Weights of a small mixture-of-experts language model, trained from scratch on English Wikipedia.
Size: 13 layers, vocabulary 2048.
Experts: 48 experts in each of 13 layers, 480 squared ReLU neurons an expert, 1 pick a token, a sigmoid router.
Training: a variant of SOAP for the experts, 648M tokens, 5287 steps.
Below are experts of layer 8 (counted from 0) of a mixture-of-experts language model. Rows are named router (the router's row for the expert), up (a neuron's input weights, with its number), down (a neuron's output weights, with its number) and show model dimensions 0-191. Each number is 128 + 24 x the weight over its row's rms, rounded and kept within 0 to 255. Numbers have three digits each.
Before each expert's rows: a language model's description of what the expert responds to. This comes from a sample of Wikipedia text that the model never trained on.

# expert 7
What it handles: Past-tense endings
router:098095150100134120163127065123138140123118170131144151129085121132113138140152102116152096115123137156105124097143145093097150103155079131086190117132133112095101149116119140095102122125095126154111101176147147142153129140137151086134155075112132104140126096172134186124090132115168159131115119131163112127129124132156126103124136119142126122145158128140122113109144174183135128133132145135162135098100160121149110121148135173163085154167130125116150138148093108155124161122119138121138098098095155110128113123122070170152096144111152146133136109122113179089144132082117125103
up0:106134099178140093114111101089116093153124114136134180098094137138176151121120162181103126138116167112132133166119124098125171151153144116128135138143103157097137137136126114153116125133101135095138150107105151103169150129096113098126137122136129139137128095111125134136136142163157098080095153145157124130083146147173133164151111127107130124103131110133094096110078158160145111110150106131126130143149131136153143062125147115138092137124116158077102158155099136130155133139066120166141095141093094149125103085090119150129123183106102131128118126159109139119093136126102120169
down0:160133086117127180083139133131120143123107138120123143135116124148104128145086196083089116144115155166146125129089136122097146097114136167179149133128103100107153153118100147093109147179125152147124101116148144125075148078109125110121160119154117104168111154137139139106127144136149151155117133096135151124142101135138101119120160123147152111149128088128135097141127129094120165131164162111124125092089153119119114117141124124133081114102126130152126140146160150169102140092119128130150125107107165116157084128158122104184209102093095120127146125150149129090102116113104117115
up1:128152071141145114123132127145155133100135127106156090140122129145106124132091158154118132162185152152111143145100091132070146152158130121069113110112095157152086136126125125183122161166126154168157171112089136097204163074142136123109114115086136135110172116161125165089107143134137140136083122130135159104143148132145103138099112138135139130147117143140105130132124153129118083143078127160121154103092126118087127111119098111140105116125141121123144157092163125105152136107121112090114116099128123134122145135120150129126110147146162141066111112137128119161097102116126128099
down1:127107136094121133136113114121114121175106131144144120146151104126138138098109138144154160113129143117112155077096127136145145085138100151136097139117096168130182117111175084085113126119100115123112187132116141135144143143138126150077105125104155112099138143116148151137113130113110087124122115126143153114134082134140131137159177165147138130151142148131145141154152146092118102129119148102131167137130165106136122162108099110074139169124156140097129114157142088081184125146117154140126122172095142136171109097144134175137081114103070110113115167103155160143128129121072147133
up2:165092155131152122142113168148092124164120144116137118106090127135090156168127133130110131100138153180176117102143156079123110111168149096131130109118170144149110132134130143140111122125128147076142078125141159137132148094112125102107115090161123162136089093140120111092103094157135133142154128087150161133103139129133104092133110153121163121189128136124158155133124137115146149112126126139103128124146113093152107123107137136134100126125117091098138178129153129132095115122179149170155129117069124088074119159110126116092135140153112061108117130165133121082102130119119115145
down2:147134123051093114068136145139162113164121086120081137102117155125137138158101106110136140139145130149094061140135118079136125154086154105140130131122154124148144133152137166133123154120176068106151147103108147101111101158071131133170097100133103139135150134111126104108133088101147131142109162142136143102107129137100141133099167132130103154133149160081123147057129112128127123081137140129125133137118149108113110140116095117126141085132107121136121137123172075084167105119145154095130113150144114121129133149129112153102122138123121145149127133093128115144161142093118090118
up3:107126141115120102156148158125129108156110183150111173151096093155085142151129118156163135118157144121149175133056119138094137117092096152127140147114087129166154166124158144094172158126144135112140126152135086111137091111123146113149119147117143090152134127134128140112119175143146145127118144084104123148085130132130131138149190095146107162150126143103139123110053162147088118094142122124128141104159155140158156133088149124133093157145114141127076094098122111128129110103112148102154104173110142137165153148104100100143112121137137143124136133164146141140122116127111163123
down3:158136099116140115122096178143109150177121114083145115107157114116115124142149182145140137116138143152092135119102157147135078150104131110104115170136116155150138140109130142111160070136151104126115140125078101134104132089138163119090164181133149114114117146105151127073162138145134093113100125119179147105119127132071108157124108132146131121092111142117141106113099136092097142142134105181176140137108157119159165151160135148138177093150125146134102165125155107080148166110141131137100144131124101102130133119123153105136142125104106135095113132181094148115110148130112147115
up4:098123137141143118145142119084157138101129111073145096125130176134126198123128132119126173114102090105176157127116152123093135151150084108147125155095090087112107131078118130135118127117116118152161136080141144146127137102114156117070159149116161099140127109162126127128102167151130177116111116067118108166137133168165140138139107108126133129127116123180122125139115154144108174105153124136138107113104147135107162117108119165085152151116133135152174138119129179145136153136153154120154117103075126155109177161151157095127143147115107136106156127138137131158114119139127129136
down4:123174126132134114110141120130106166129109123155172119115116103121120129089125151172159120121103130102113098122143120130140107128143146122121102121178100114150180121161067149124143097118108144127098134143101091122121150127113102099144152078130130127118133091128131089127086090078090116129150118138101108118134163141181134147138186146140154128133127146103083089144159112092123124140138167125117091077146141162115176126115106093112116155143131144137114109081148124161090155164115126127084093106129128119123125126156105111121076141146152099134084107088151147126148124147115075119
up5:094136117155138117128094134150166154078082163158117133107146165125150166106132113128149118155148110104089114106092121166136137168115114161146155076173103165112134108171104162133115134112130097136116117119128130154124110117104108145081170156128106125133134147155127103135107135104179133146121163137125098079082126126143076123113136157110159141121105153138118154104130120137168114145128123139141106139117147128132160145124106124132134083128121156090189129088099098120089170129145118137132135137154139118107109146126110123102113183135172119138129119107166175123180147137142163091
down5:134114133140128170124118109150144128129121097112118104131073168110081147117137138153128102152120144157163059087173166130178132146146114099124120114120150091178106159133121136090138118088144109143165136121100152117114145129091084139122142130161158145152171105106146098123158119162134141145124131107116183110120119124158144136132138111150111135132103116148135140141091171105162105108129092134093133140109162139095120147136147113139103176151131114133120131141119132093126131076119127105177098161124159153105102127144103089128163142133153132119087068140114139128128161131160073122
up6:125136134123143149136126131156065098086148144131127123107119124113162179099139157125116090088122151115107132151122103113130145134097135117081104090132141172103134166154170169147155098148163137168144118122148119135137131156106128073128127121149158133118158150096122104154101158128130119131147157190115103124146135093158068076127088178162161114159160108145104150147159135144134111145114133109118125105141138183121098139140119146103107112132113143083134166159143129141167153162099149115118131103127146148110109128116153142147145117129149131119070152119114128154097133090132157149
down6:125124124140105108141124089159134120131121176131098134100137119131164122059140089145148108158061144116109123103123145123117134126132150139126139124141106174156094139126145115132122106123126128153117116125148062105145076125116145127150141155106125092122118124128144118114099191095080080171136130104090126111143109088113152178112124130168163111125170115145165108103138161084099117102129076158140103092123138126093114146159162126126106127139126144111161169106114120115105147133114147130138129085071112129119133153120115105122162138115139121107137125108126167142148156125181134083
up7:165144142159155130119170172120115151120133134156096131113116128147129134114145136145141110105134137109111165126152070095129137176132137128142095149125119136100121186140100139120147125095127096146155094082132109146129095120123132093143142136180114145090169135139133152143147099112161143128103128138090139111133113160156130148098150135098145168079152136131117133142120178136151128124116136114152086115152127118154131123159101131192104151153129082113080131158090141112138123119100088140148141101141148123118072111135124119110140146107161132111095114191181100114109137167151139179
down7:111131101109123084128101128137151122132191163142108138116071151139156128119101124128122160108139112158156150104130109128097143108106128124128142165087120104114117116148112128151107083184084137126147149156158120097104145139092146106116129080110105124059139140136090073122144110113146159107107103125142175101137105130160154142149115098126149146141133147089126153118110105100070081151155128146140127090139154089109112096147138150131111115103104167116106158114099110164134119132115147114136142116106141107108147116102111150149132068135130096171140107133155114070131126129151131128
up8:160119122088155163102129126117137143114116120111079121102100110157129133145114108177133061135157102091165157139083133115146111159130127140150150136138112120133092112088140125101154117160101141128145137181173160149085134136148138130121134098150139108134128131142137142090136143121144128118111140143120121086119124149123109107129151065136108164145154177112091134114143145096149128165121160108136124148121149072119138126130158103188128094159092126155108135134142104130132125159143139062137096122052109130086111129157137091108146115141160141135119131115126117102134115103108180119
down8:118135107128113144147115155154114141097105138140143135139158177149160111162167128105150164131149099125129101098134135149123114127145141145138124149144096126111158112127127119113133138151139110123131131071153103166112103081126114118159093132132107127121124169139172152120112142109147146189133150124103148140138126114128098114132149117135141111079154112131125153167098152110133137098116142180177091121099057171093136160142181105095146102094179133158121135142152115118131135121163126113120179140170124143135110145158171113115120114132164153121153170139130143094092167131108116189
up9:117109114112150125137100074153147126126090149137105140122127087157084119179104137111086104125146120123098111129076159139090141112125177100119148123124127129126132134104164146079122098141131142112099162171080090120103090117149153089166105100139143104123115094129085111120126138134171146155078163131120148125159150122102109114138120072112107141141165136155106103121103128114146157146128125132121165142108087120085110143153110103141171125121131106125146148153168124136088162144138122122108124110106150158163134189131158144131146140160137176114108112132117130143123114103152148077
down9:137119142119120113139107143157129173083105141132122115138121092129143157131113148135168209078122127097139123145114098104091139153110152206145069106132103164140111114148123129097127117130113120151106128113147150126148096106126118122130144136093124138116121189142126099125104117105072116115127059141128161125093056129150158117134118148150147126155124126123121137156132095146118137127136098148134149098135125099109132086120110145148105150144109097079144164120121172131090118135107130135156091108107154078116115110142138090178112113110114110156133123159141139099113142128128159105
up10:104100119094117081073159118159149113151159108128144111183137117111165151061143136134103141138182116123103138117108123151090142116127133162131107136178100074138111122082133125127116134140107133117131129143128143118100131163115128129132158133111125135103116136147121124163167129093121120187132144140154088134100092157114128111135108097120098090130122136165128134096122108136164151130124146090124143180158115105166086128146132126163131192131147158109133116144104188117128104101117147102115150141164165112128131130149077153132151157129122152087133104122123113125163113157145103161
down10:122122143149111150124096118147085100172163138128177131142096146098122078155144104118141149110149153125198127130137119124124119148141121133094140126126163122144105120138131135121118122172113093122143130108178151125130106114144139106102124120140141135104110113117126154088125107133129114100087101118111172149165165136114118132110111110128132136092109122140135162089129103088162129146109152112126130122140157104129121129082129087088157115110170110113122140133131097074124100056094103097122138137082119126121165139123171094144163142078146158090171121071166126126145130089113086133
up11:187118155109119089134189093126136127150124134134134152131112112147146107130135116116127143126096139104106183147100108105095174131123124116118123127100150159086148127075099129138159105104157078141141127132142140133095099112123164134146100109127087156136121072130102126210161140125127091129102143144105141089132111152156137097148159118120162140155179139139141127082138112145127109104098126158143167142120098133158082109121130115194145190145141093103145129163141166176125091128116122127110135096117147140141144112123129141122114151140126137132140133093148131132115118121137090125
down11:138135137116134133115148132127100154131154127165129129126110096149143060150102115181143120123157126133134153104128117122120102126186153110128134164065141163130127164092149073102104129134113109116107097132100133175104152126094122109089158134145144176117083107174087113114113107138094145135130115134139168147099120129176105121117118167099111131153129090118135134124144099119122130111105149108095132159080132105124109139127133151097140109095130149107134123128156133136159098112145092163157163169139115148120166126172201144122126132125158129135102141113149122129125132175124190116
up12:142117162110122131133111159131125099117137124124111157136079118157160138154157083124097135137137138125100125115157144117131072104090162145128135080147088123125174124121117143131139080106115191158121152136126155160132159080140143120113139105113112162167134146120136172101128150124129090132135135113175130118117192095143104125130168114129122096127143096162122130119119120151129155147190140126124116156101168155095180148141143093116122123141120158140118080180097165122119127151162146123122139121130105143149107138143080131122132158138125097128094147142141111080095127151084161152
down12:155156133104145155129098140163111148093113152126154090151146108146121156125141119124138088120175142151135136116123121106118103150138120094124139142162098124156103153132171131166151138152099149106078138181148071152139146106162118107127105122135147096151095118146120096117120108160146125088115182126157151101126096127077087132162133079121126126069146130110125163079126130135146094147116148151125154135126129110145130148096128089132129161122169136168092114129127119149108149114118116064150138132136098170127105117152110182134099130073155085138160132124126137105118110114119138117
up13:122109128131162122099120144058131106134156117120117110138132113128134154126139091095163141153143145115129169105085141104130109162150096149124082126143126148142159122131129118138099102128117137102119126160157172140166127138147116140127134117086149105148127154103136126125140080169132123167114140114139102104122163093132141173124152161101172159095142154115109136161160129153106116194131144170157115109115111169127106127121115145130120149139129109095124086125132148108134116140144163149139122094169138109095136107100068148140108089200119099135137152122071129124134137076142094164
down13:102147092115125159186116145114145151142083132118142155115133177112118129126128139147131142056120113127124120175094155119097126163153178118140127105089111132109169117145096158157118113138084139142136127111082139132107111118157138137124129123118122131137124156159164124171092119116098103131122190117139118134129154113128140130160163128187131099156125089137164114100131102111103110093144161129142124124134111114122114123108156148134142198072119152128123162135120139136163179155174122075120138070118141134147130167122117098116122122137127128126143145143117166094149082123114133118
up14:135097096107097111107106103102139108135103140109115155098130114135153072138085160121176125110136125104184129121108122107122139170099124126137142160110118120157105121095151115128119099131129123136082156126139123173116137128124104143124135101144096132140129136159195140164135141145164132071114079150159137132117107116098151116130145149116133113127131151119107124145152192141174129122131106175106120137140099106114084119152136175095120123114145111143160103099146134158100135131104140132109103139149135135099095088112118152165138145119166097101128100195121143084083125074150114139
down14:139127138138134149140136150142114128108117118140141125124123131129147114122124185111129117102144086101152117147120107139124088130076162155143122083135156174142104169115121153105123102121150128143138100121136153129143141123072159109140151149160157161111145141171110120122112092163151129157144127149083146101121126109122138140100116146131119161140100126086128150120155122134110148156132123153066144136156132164123129131117134130117147116097096081099058108112124168191127133165182103124095119144131146126142099107119110141143123158168100075112139149134103145217127116093130167119
up15:138114188134147122102166100067153134152080135148132114122151143133166155144126099135148148095117074127146126123111135149116124139161132158120103143127129155148088131158101127164128071123096133115108137156117144081133105110129145125113109118167139116138125118122138142129160126120124189123121134131136157132146128111108094068091155134104162115142146113092089140119102127158190114094106115135147148133141113137104154094129086154128161084124118145126156106119131111131092132127158138140089138117108142072144115099102087140106140149086160080113139138102108142124159112164085109172
down15:124171174166119110120118124129142098091158043079142149128102123156111124147132178110131147201136126136117166136148175152172145137162112119127100103143125154191121132135152160149134137096170130115163184129138134122112162132146109190125130109139143164117130097140139120135098129114088142143149159148117143143133100119140121087116163130111128144118101120125127125083132102146131123103145129128120216100130124125135142130136116146093135137125131096134105098143116134103167122110151147152137149135134140169123134140102133130131162175099140103150117097138164119116105147150107133130
up16:125103112103128093111096098129107125126151145103128102167086145113125174099115142092160088120139148105124124114125139122129129201147143133124136106106125103115090129115112112107147120129153126137131137119123115163149129086159133140163156103133115123130111118153118113145116129109128147138124099155156113167128127132130109143149077109102113123105136145098141140092133144100149149155140122116153193121140109131123119104151155102151187129161128098054140083158140150091129128134149146096150114140161112142107161110127088179077124174116168114178151118173099138141097097157157143085
down16:134093139136150148134122106150135070130124071145147134157122160139137117117122171101102131129199181103128120090143090164144131095142132146126106125131147180114098118133125128131132122139072125127134133124077174135135150096117149142064137136127146131126087145104093134154081146163139113114100143145135120130131136111120164167154122160155095129130076121145104111126111107127143150120132146143113135127146127133136092150140117146141130100131174152090091161123160140133141200152102108125148100124117144158123135116092145118162102117195138160134158131148132125121083144153162142111
up17:131128145105112085167181128147195117135154156139109127085089101088138190164145127163111142139147141129140101126135101093120118119108095157138103135134174108154135125125132111123104123130118138121127121131101121099167112121140155133117115106112087150188165167162121148145141147129131175133131135124118117133097134127124079143101134149102107141124138112102122108101148154108119144104152113148115104123129178132099144131123124090117085106078140147080107100062107135147074121092133118139150106091113117150137155151129102142105120084147099130156137103097125101118136123138162081106
down17:100130098150155122133109167174142100160116135158102122129108166136103155116125115145118126145130132119098202125116146146100152132117170091112121113126128151116122107145121102150118127128115167138119137153126107066137101166177108151116141111156193108108123147097135119072111103114157144116108114085133103120114119115149110148131118167130108129162124148093149090153142123098122140149130100118124099165105171118134176111147177119203127110116113107117122123107129109135147112107112153156090129147094107142164113090116145121105132127076065145147135128128098144123134107123083150116
up18:158105101149127111130074131166148104129086126151099134144109142169160118111120118101139112122099109123142129124094119162139161122144135171149121098113175113136155166090121135134117153127133158132125130145083144087129154091144119124120130159131143173057132132165176117128119109112196159124138127119149074120136154090108162108105097112058119126104132127133110125112165147186150113127112182126094121129134164128125117123110144114117158149153127062115122100114111148136097107140118136102106144161141098133150147121152132130108119136080159150127145087099127114125122116117140108143
down18:123117105115131117142088144151137123132149116173141115141148097094148109114132151140134194143042126160144166144143153167140127134105183135095109138132127084132116134148132124142103178120122124177136156119103192150142126106109127154164133110114106115120152100096147178144130091138121124130132115130152114091117126136108096137106104119104155088095119132124132149142129137127135094129154080113139098143110119112086097109135142106101099136088086082129117105091157083130099126127106143079130129140135158138081094130092149128116127130146132102103129118140136156155127079100155100149
up19:122112092121113107121148112111111089143169140141199122170104119111110138121151118094138101144129085156110155053131116135116126138148151154121131127132149140142079138108144113131099132105151115104124150141104153143131121125130114187105145143169127139163112151108122140117133111107130147120149126098184121127107133128104076125161142077131104145137108106097154094137121139116143187121129112098120102155148136127136093107126137131163124126083162124124107116131143096119145127076147084131103197097093161131094090135097116135157104104158118128117157100101132165127114102115145118184
down19:094122125091112110150106143075133134136173132115146078152116115130095114122187155104112114173113126101097127141139144152091125132195089148147114105131146145146111108133141124142147135156128110133123133130062100116127128112087153127147123135091130138105107138097128108110189126111161134169115112128138116131139145162166138127128173086113133133144126114127140120138167129101080096132142102103128141150110121118165144166094096114173124103159097187152096113116138155128108099162145125166104107098114155164147104157116138130137130139123078103107158132131147100152162157119110092110
up20:124164134114105122141092132157088137176113110103106146127139166109119141131143097150174097119154107133076120082076159125104077132077107108099178123132165152076112166125137152114137206118144094150143143141122138112106129113143133110114150118173141114161135162116133071088135116148123111103093126083112123086117110121153114090113144126134184144142123127150149098108165068134127121162125122145137107174100100143150132122135121149111135130151132163107131127149128120158145117164133112118152120144132123121144103123127119101138132150162158134180143148105130135135151159121119116121
down20:110155126107122137130067146135094134113128128148176099149094124139127158163124150123139131097162152160116102140149124110119089143109134153139175167147129127143111136117108122114120111104114142152144130129099153115113135115132113131133136138121179093125112105130144107144099111121196158123110141134153127112164118101138115121139176144134147129142131213136108094086143166135145115153173138105120156110132157134130117117132124151091080124105100109167094110119149146103129140056124114158144176127110115089135094157125092160129104132102156160143181103146147095132125163087093105124
up21:104065105146085093108110097097126137139157108137084133116113121089146160119145080152139148149135156159084085148118126057127147137147154134138129159164129121101102083098117109128073132135132124107148107149102140120095123116151131121147139180150122134112148108130156153136134135135138146127140132140131152125098127141109133108130094083122142108119134123149087108152135171153129134131128150106165089107141120186169134160158147141130132124143126114128089122153150191139128151165130114136135132144188098124165187115146110130111137115091155118111107148118090077145122111152149116113
down21:083125136121161128118131125140146139105121126164149143156165076111143153146140101150102091129125134121095130110137104137195093083139152157103132135098141107111091110117101150123133150149115108124108142135119171106148121124119130138155124135153135109134148136120133122178141179174132124110077112068146126108113148099124152131103063117107138130145141102151142162148112177141108129154121137114145156076157139067109138146128140106095149130138152123107106119140169118197095140076109117102144115149126135140131126121144158124110108127119175146081114080145120126129117154127103104174
up22:113096150088161092168102088144172129128104105136139144127148158115149119183107140141196142166145152140112113121162118101091137117156095129150104113134130144135136099145109157152162108103124121118073142115125138137116136148102153143128170177111147092150153134100160158174098119109161095175124128140140117145124139139132141141098147147115125131112136152099080107100148104077160147144115111109161136153096138113085138091147156100124108147140142167124165104139156105143128096117133164113111112064130149082149128120115124137139132194128122109126145133135108154112132137119125161132
down22:175152123148075174117138150160143139123118111119197167144149150063105056122122136121111129143102166146135134121129099170136138107100114109131152112128169110169140107148152127142106162114125121135160111118107139120112104122135146118121100122146179104137125106089137081145136148140126112109132095154128136102141136107136074156102132170121093107132131102080128098109149118122107156102138086122117131068103116145123108068155158100155121137098125135153152105138122126131148127131132117110113092149107098124141156123125099081150104152140128158160125156161097145127130166120090141126
up23:123161069089144099143067109104168153148101112164110139146102094108097110160123163153131116136171134151115123127119162180100166150121125111101150127099131123115105180159104143150161133129100121146117073150119144102111121100146111119155165132130157124157102126138147089141127116159113099098086141136158124131051150134141098101119083113145093107115177152137101127138165128142144108111121104131139147107110112143127132138116113104139138111147128070076110130164136138104114163133112109131157116181109129112143131108106156159123102119118149120116123151154130138122123160110164114097
down23:140104113119070133138130168119128162112168132136156119148113060095153122121163130114133118123112154098135135156164175118118148070133169102099115166124154094165156119132112145111147169143130157101112106125145126152148120169137159137129102123144152140140123166107150098131180163130134142148094143129161107131128120118110116111128144170111131137115123119147096132153115156125137146148142126138103141131138104126100155076070137163115126177158150174177097144093134125124099131154146142125120157097084146092114143125133175121121093102129124159157140107100122114128139116131154060111
up24:145106124129140134132148142087144142131130109092100124105123113121142185183182112104121150103126130162149040137085163093082137125101080144139163122105134120137144104148090107141100123115145088169154105122151127116169147108107106132125128200139131158165101162112124174138129112133163124138057155137121105147126068125152111146115116120132154124137116105158150162132129144131132128123118121152150121083152104135156109099093116107123122125144124132142100125122127158157122135159096140139141082181143128141135124124128130117100138123106127128125139147142131144082134163102102106095
down24:129097122116148118087079184123112121088079172147131134123120138104130115125126061087173121148123139112138133152118129157140135125167118139112129152110147154127129124153165170159083103123129159148120161143131156122134087170117139101143112137108122145139137091155060139128156139072152099161111145126109119129125140114082086116155120136120180093121113149140128183125101137162136098168151115157140108133151188129143137124130125100143132119086145150130094155145115177095112137156118124108133124106114143130115116143123096128097161126124124138121084146099114102140128097143139170157
up25:127140165133111125126097131155134141146100163102088127126099114151125147092094130100176154154152151161105123109147119128114151150143131149091158141094142140118099117144139116087134114108150112111129086161170166152119152141087146173162090139126086144128108108103148077134163121111121120109143149166191083101148140164100122096128143125127128134097122169139159133092103120148119107132125156100152119118087131094143163122129145094136140098126147118147167107103113136115103118136119170128091109120146134087139084132118098099139125156126148093120168084152143159119175152155089144114
down25:070113146138103152116186134132045133098085120130140163097156092155113151173138103109117128120129134120155099112123136124169098142084101141143111117155122120147069125109141098144120122113144120126138166138107176126139108163141137103107134140108151101113141118101158130104131134136103141151156101163151141129117104117125093092162195128131110112123097163183136170105140131155126142169133103108106115125133108116165157118163124153136144148131128160118178072133169093117152115132096112155169146151129088123101151131148138160105138099143134118114138126142145129112122144122159114130
up26:114125122126105135110119122141114140104109158143155090143112141161132132140143121105145083114123085129127147133093179171109102146130120156153145130127160123103173123159166110109073127163107139098109136171093088156115106135097132097127138074157140126132129173146114158139176160085105153139131103114110094125127071131119085125110136106106158153145094121187092126098135098157166130073119194146113113127139116131141155088139134123146128152115129112110144127132132124085134128136188130141103117105123130138138112124119101132085109158139141127131090143137101164107095142093126156115
down26:104113170166116102120123131145118138159118143133145143133136128095080097106094148120122175142118124123150084063143097185133146169118105163156114112144134119086148148093114125134096123118123132138109136059109147136138112178089145134113118112112159152079112132136157123125121132078140161122086136098144131084136139136086141176110111113137147117124105105149132092090114136105149127066145130114143113154125092132128144122092157091155120117112105114107157098152136177146144117111132164147129127102107105112120120155121151108109160119122119144137138106105129105097151088182139096153
up27:110071144129070123167158129121131125133099104134168101130132151158116109132128129165128079120128121129113120137127155159126116157134152103118119176148085099102128122165159116147149157129155097107112107136106105085151081117132132111159156127131130087131133159148126151166091188103152126116151119135098151150125128148110083071124140122158112100090094092119160135129155142190160119118096156136138133121121127121082122150131124181130079131149105158139152114159095093141143138132165105153141119122092114139152120119131115121125101139116143139105088104157101150113111123095140117077
down27:116118115128134159143140130122154111135148056128155138120134118111095115142122107167098091163128141106127139138118158146130101125096127156147118124112103123111104133152164123086122136145109119120154124111108101106141160150143122164137115138137109099113120163089120105149164098116105196105171163097090099106162113173140118125135129120124095111125118105138124146148143125151160101103127108102132161114123138131119120130131122138154135165088124143153128077123162174118182155124102128140095117107154171123098076109161100098111162109141108110200178136161137153132162080159111115118
up28:157093078112149105157152148114090147095083140120118128115146119137116126071115096086149087139120171127128140124121123089104120105126153103103136116136139132125156111156173123101111143120160159111097136131147155120124119166154157107098103141095145113120153184096134139108149105137139122122109170160127123090119146133109163100140135107127129144112111101119097102096122151165127170163158131139123170095179114142147129134123114144150113095169154118111112131159124144148109120085135116140179059148110130133087105154128118109136111110101116136184128122152091156100172145126084134125
down28:169137136148082169173122131134136144090107069101116116135086120124108074102141110141165142159168128092116107134106116143137143148155119107172116159113124127130117137124162138099136113113128160123135168120153125155097132151114135098083115144117134137124171125135139143100138118140152192085149158145120121158139087073127116143152159147115073135137089150133117167141131121089122151143127118158133135127164126094127101119145087133117130124076134144134120099085117089133087085126131145127157101128107109139102148108154111115083132114138115141097140147132114100123122163152164168073
up29:171121101128150093113100113138151124136120118157161127127141130119160123123165154166122122119170129097115130142174130119110127120090162137148157114124174128139084115129156151132120099146137147094113126105152130135136119134124124117114114131151125132164151131129146141159181159141148153116119098102146134123124137120088159076128149111124121094138145170170134174130099095170126128145143076129140110154128080106126142169093102130151101116157149106171155077111104175173098154126135107094121103135166124110080109105137100133078091108140119137120110147075100153124141142139147161074
down29:113145123145145103094181145124135145113162146122116125151123089119170134122122124136099151123137134086136159154133154095165105129162113141153153131141153124120153190129138129156125113116185149127127131118118147169100085129105120107172176139158090165134109147092108197142155109110114141136108095166171119151143138110141102137159128152096139117087151103159140135067150131134125130173110173150136118123102137151150115098130135132115103150122128167160110120132113177085109090139114123150129108140178130162140139117102161147092132107097172109121114126100140149127119106119155156116
up30:158099148143165156095130143134088103105128155153097162157105149115129117143092112153134108106133144157140106112111110106099119154127172145137127142144146152181128174093148107078143110080171141110122121166122170116139133113140154145127143105137094112192124111144120177140087116109115113145105110133127132112118125142144129118121084123124104117135167146147088114142103158098143174138168145151135102049141131133121133154136179119140143134122127176120083134164141161158121110160124167107147111124122123139104121100111123139145107117140120174113150131157116109077166117139122150090
down30:107125121108144089103107155082158139129151112131099160160100129117172142114130150117121102127124105115090122114128133108177133088112111146151162122136085128136102131096134109150113165136146122133142146111133130128121144150127121136107121134093111147147100132143113126110130121107110143088140114131125148121147131154130126193099126118131081110104158118131119160119132052190122124113149142116145111111112125100125124114113137142089132085117123112113143107130099253133149126158148126131164157091159122177108124110127119125064097115135112105139128123089124154125062104141123127112
up31:109113121140146125112128099122087121116105136137134111148098126138116085135128112113144170167161142124142120128134129125098120159157122150105139116104092075101128123089115099107100139170133124110136153122151101106157163104169172087096124053136154103111122150119159127096124092122150149153143099116118121188131146186165114116117150108146167087106104147158112121137128116135161138116079097118119131127113104108121101189126133104140110104142121127121131090139152111118148112129128059116157168144088111125064144106117111135157142148121161150111109117127129137073110105115137113137
down31:114130126148079125112113126116169140096151130136113153130077130148115122146151146112091098168128138098182142119157168078123143149131134089127145143166133123104105140129122118161111192103075135118122080129127193116135146155154086178109127125106162134087126169105115135095142121147122132157120095067157108174160098091127128124125126121140107130141127113134116172142116149143123121142110157102095166151149144130146121135141091173114107108075160138085147157101125133083140105119110163129156148120127121124135118093147129147111102110144136097106135126143104155152130137115121113156
up32:129129112138142147145110128142074126096114119131109117093142127123137139101232103146142142105147124134146167119118140119097118126101113130115172099127135133145122130133112130141152133168132146164123136149115141111185171176184131118144106083174119139134120131151133118140139105101162101110145124117143133113158153156111065126120133112100122082143101108151106135127134149163118130128120155139139145136155147134106141101108159127095136129096133107173162149203112116160159104141113120109182127175141127122107086125126150127101156133118086176113136099129123153132153170107094126134
down32:128153097131108145154142117116133162147157143073135090152111093114129134152147122149137138087089100137084144107139099145097077149095116166140091157164095134153129169139107145162115079122117135130173123134099183120147094122082150081135170161150115111093118128132141162147112132148156115086117133125139125138101134134130135131144112167112133136106082146144162140126133122130144127163125158088099100087107141149104139110126119120121079159161125126081159116154124084141112122146088103125143129106128121100125142106157103105136108131088114111097120171119144176139134140130188122121
up33:150111184112147080149080088134143142150085106121168138145135100124155150094107114120105094091174128047122120121153118143138124157124138135111121137158140139128140178110104092119105112155139088106126124149094111098116117154111109131095089132096098090146124129143166117072077109152085133118190132142158122156135146111147146121161149148124134089133122113120130151111132121106122094124156135112131123155136109124118102122174131102123102125141135087147140123151170126143100140166101099113118114124129158135123137165111137145095152168127141141122119103163153126178129084119152154124
down33:130167138165125097078139129107138161092088129153042146148091128156091167101123106095139169113107172154107071140136098149129118121132140126143134135070141060133142113129124142114117068107153127098137118130149115119131103100118142128172124129122170109153127130150152107143159127147128141135129145125176144133105134138122112121158112133139140140123128124106164112118134138086137122120134124162154111092122128095107078141121166164130138108116134117117134157163121043077128144103107113093132125112127121137124135168124126121110151130130116106159138121109093107089134117114092136163
up34:173138125096152155097120111117100111112113111151138142111110102127102094169102110131133108119167163121133119183132165123085126157199122099109161129138131079145120125113156114096153147122125143113143133069159143103147177153140104134128106117123097131114103144127142124091134119102167118145105122119114087109109160147143091145084141142158131196158141063111122116110125150128152123136164128090105146147113100120139124131123193138164120122154121117170141117140113152112137102103147106116130150143168061136129160117142101131101129105131151106136122105109158132161133139096158130121
down34:100092128130136152155149136136133091147155122105069110122113131198150052138118127166090151129130086107127110117168122112160180148097117122140153116162126143166122137114127129149153150150125148104120116162163117121126098140128104170087136156134131187124149185112140120146125115140155123153109102134103135132140126168162101151134135081134139165135110115162118138084121155099115136128157097116108149085095108115098114121102135135079120124145116155091151118111167148119142167109159123112117102104103124107152126109137132112111171073126135112121124104149160125137129119154175129118
up35:125101122149120123098153158138090141132141160136113119123113113089108146135129148158067111088135104119112107154117119135093154109173101149134117092140168149111144144117107138126099141118102169125138121169123117137132098144170127140156100093117144121143140166107125098127171129116171137135068165134113135121167135170113135143183112131094177109124105095134124146143119132136143151077132079135138127124120133125148130139081095134117122148117105121094172174110093059120124175158165103151123129110084109153101146139122132142109100183125111132106130120142104121154110152080143125110
down35:106172125129065118087123125095143140136122101135133116120116133168120120114113153139114070162141139115161122136140120101148086171133126105125133093093144178121075141143170136114112122116130147111102134062159135140116127109139117117114130041125115150134117137132168176135140160138108150104128132112121126117125151098157168095175111122159156110119173137127098140109099120124094143145138147113098129104107118127148106139153079099138152127136146108146100125136124107159085154137142137121167114079140091124150112117108123147084182133133113143165113099112127094116155110127100165149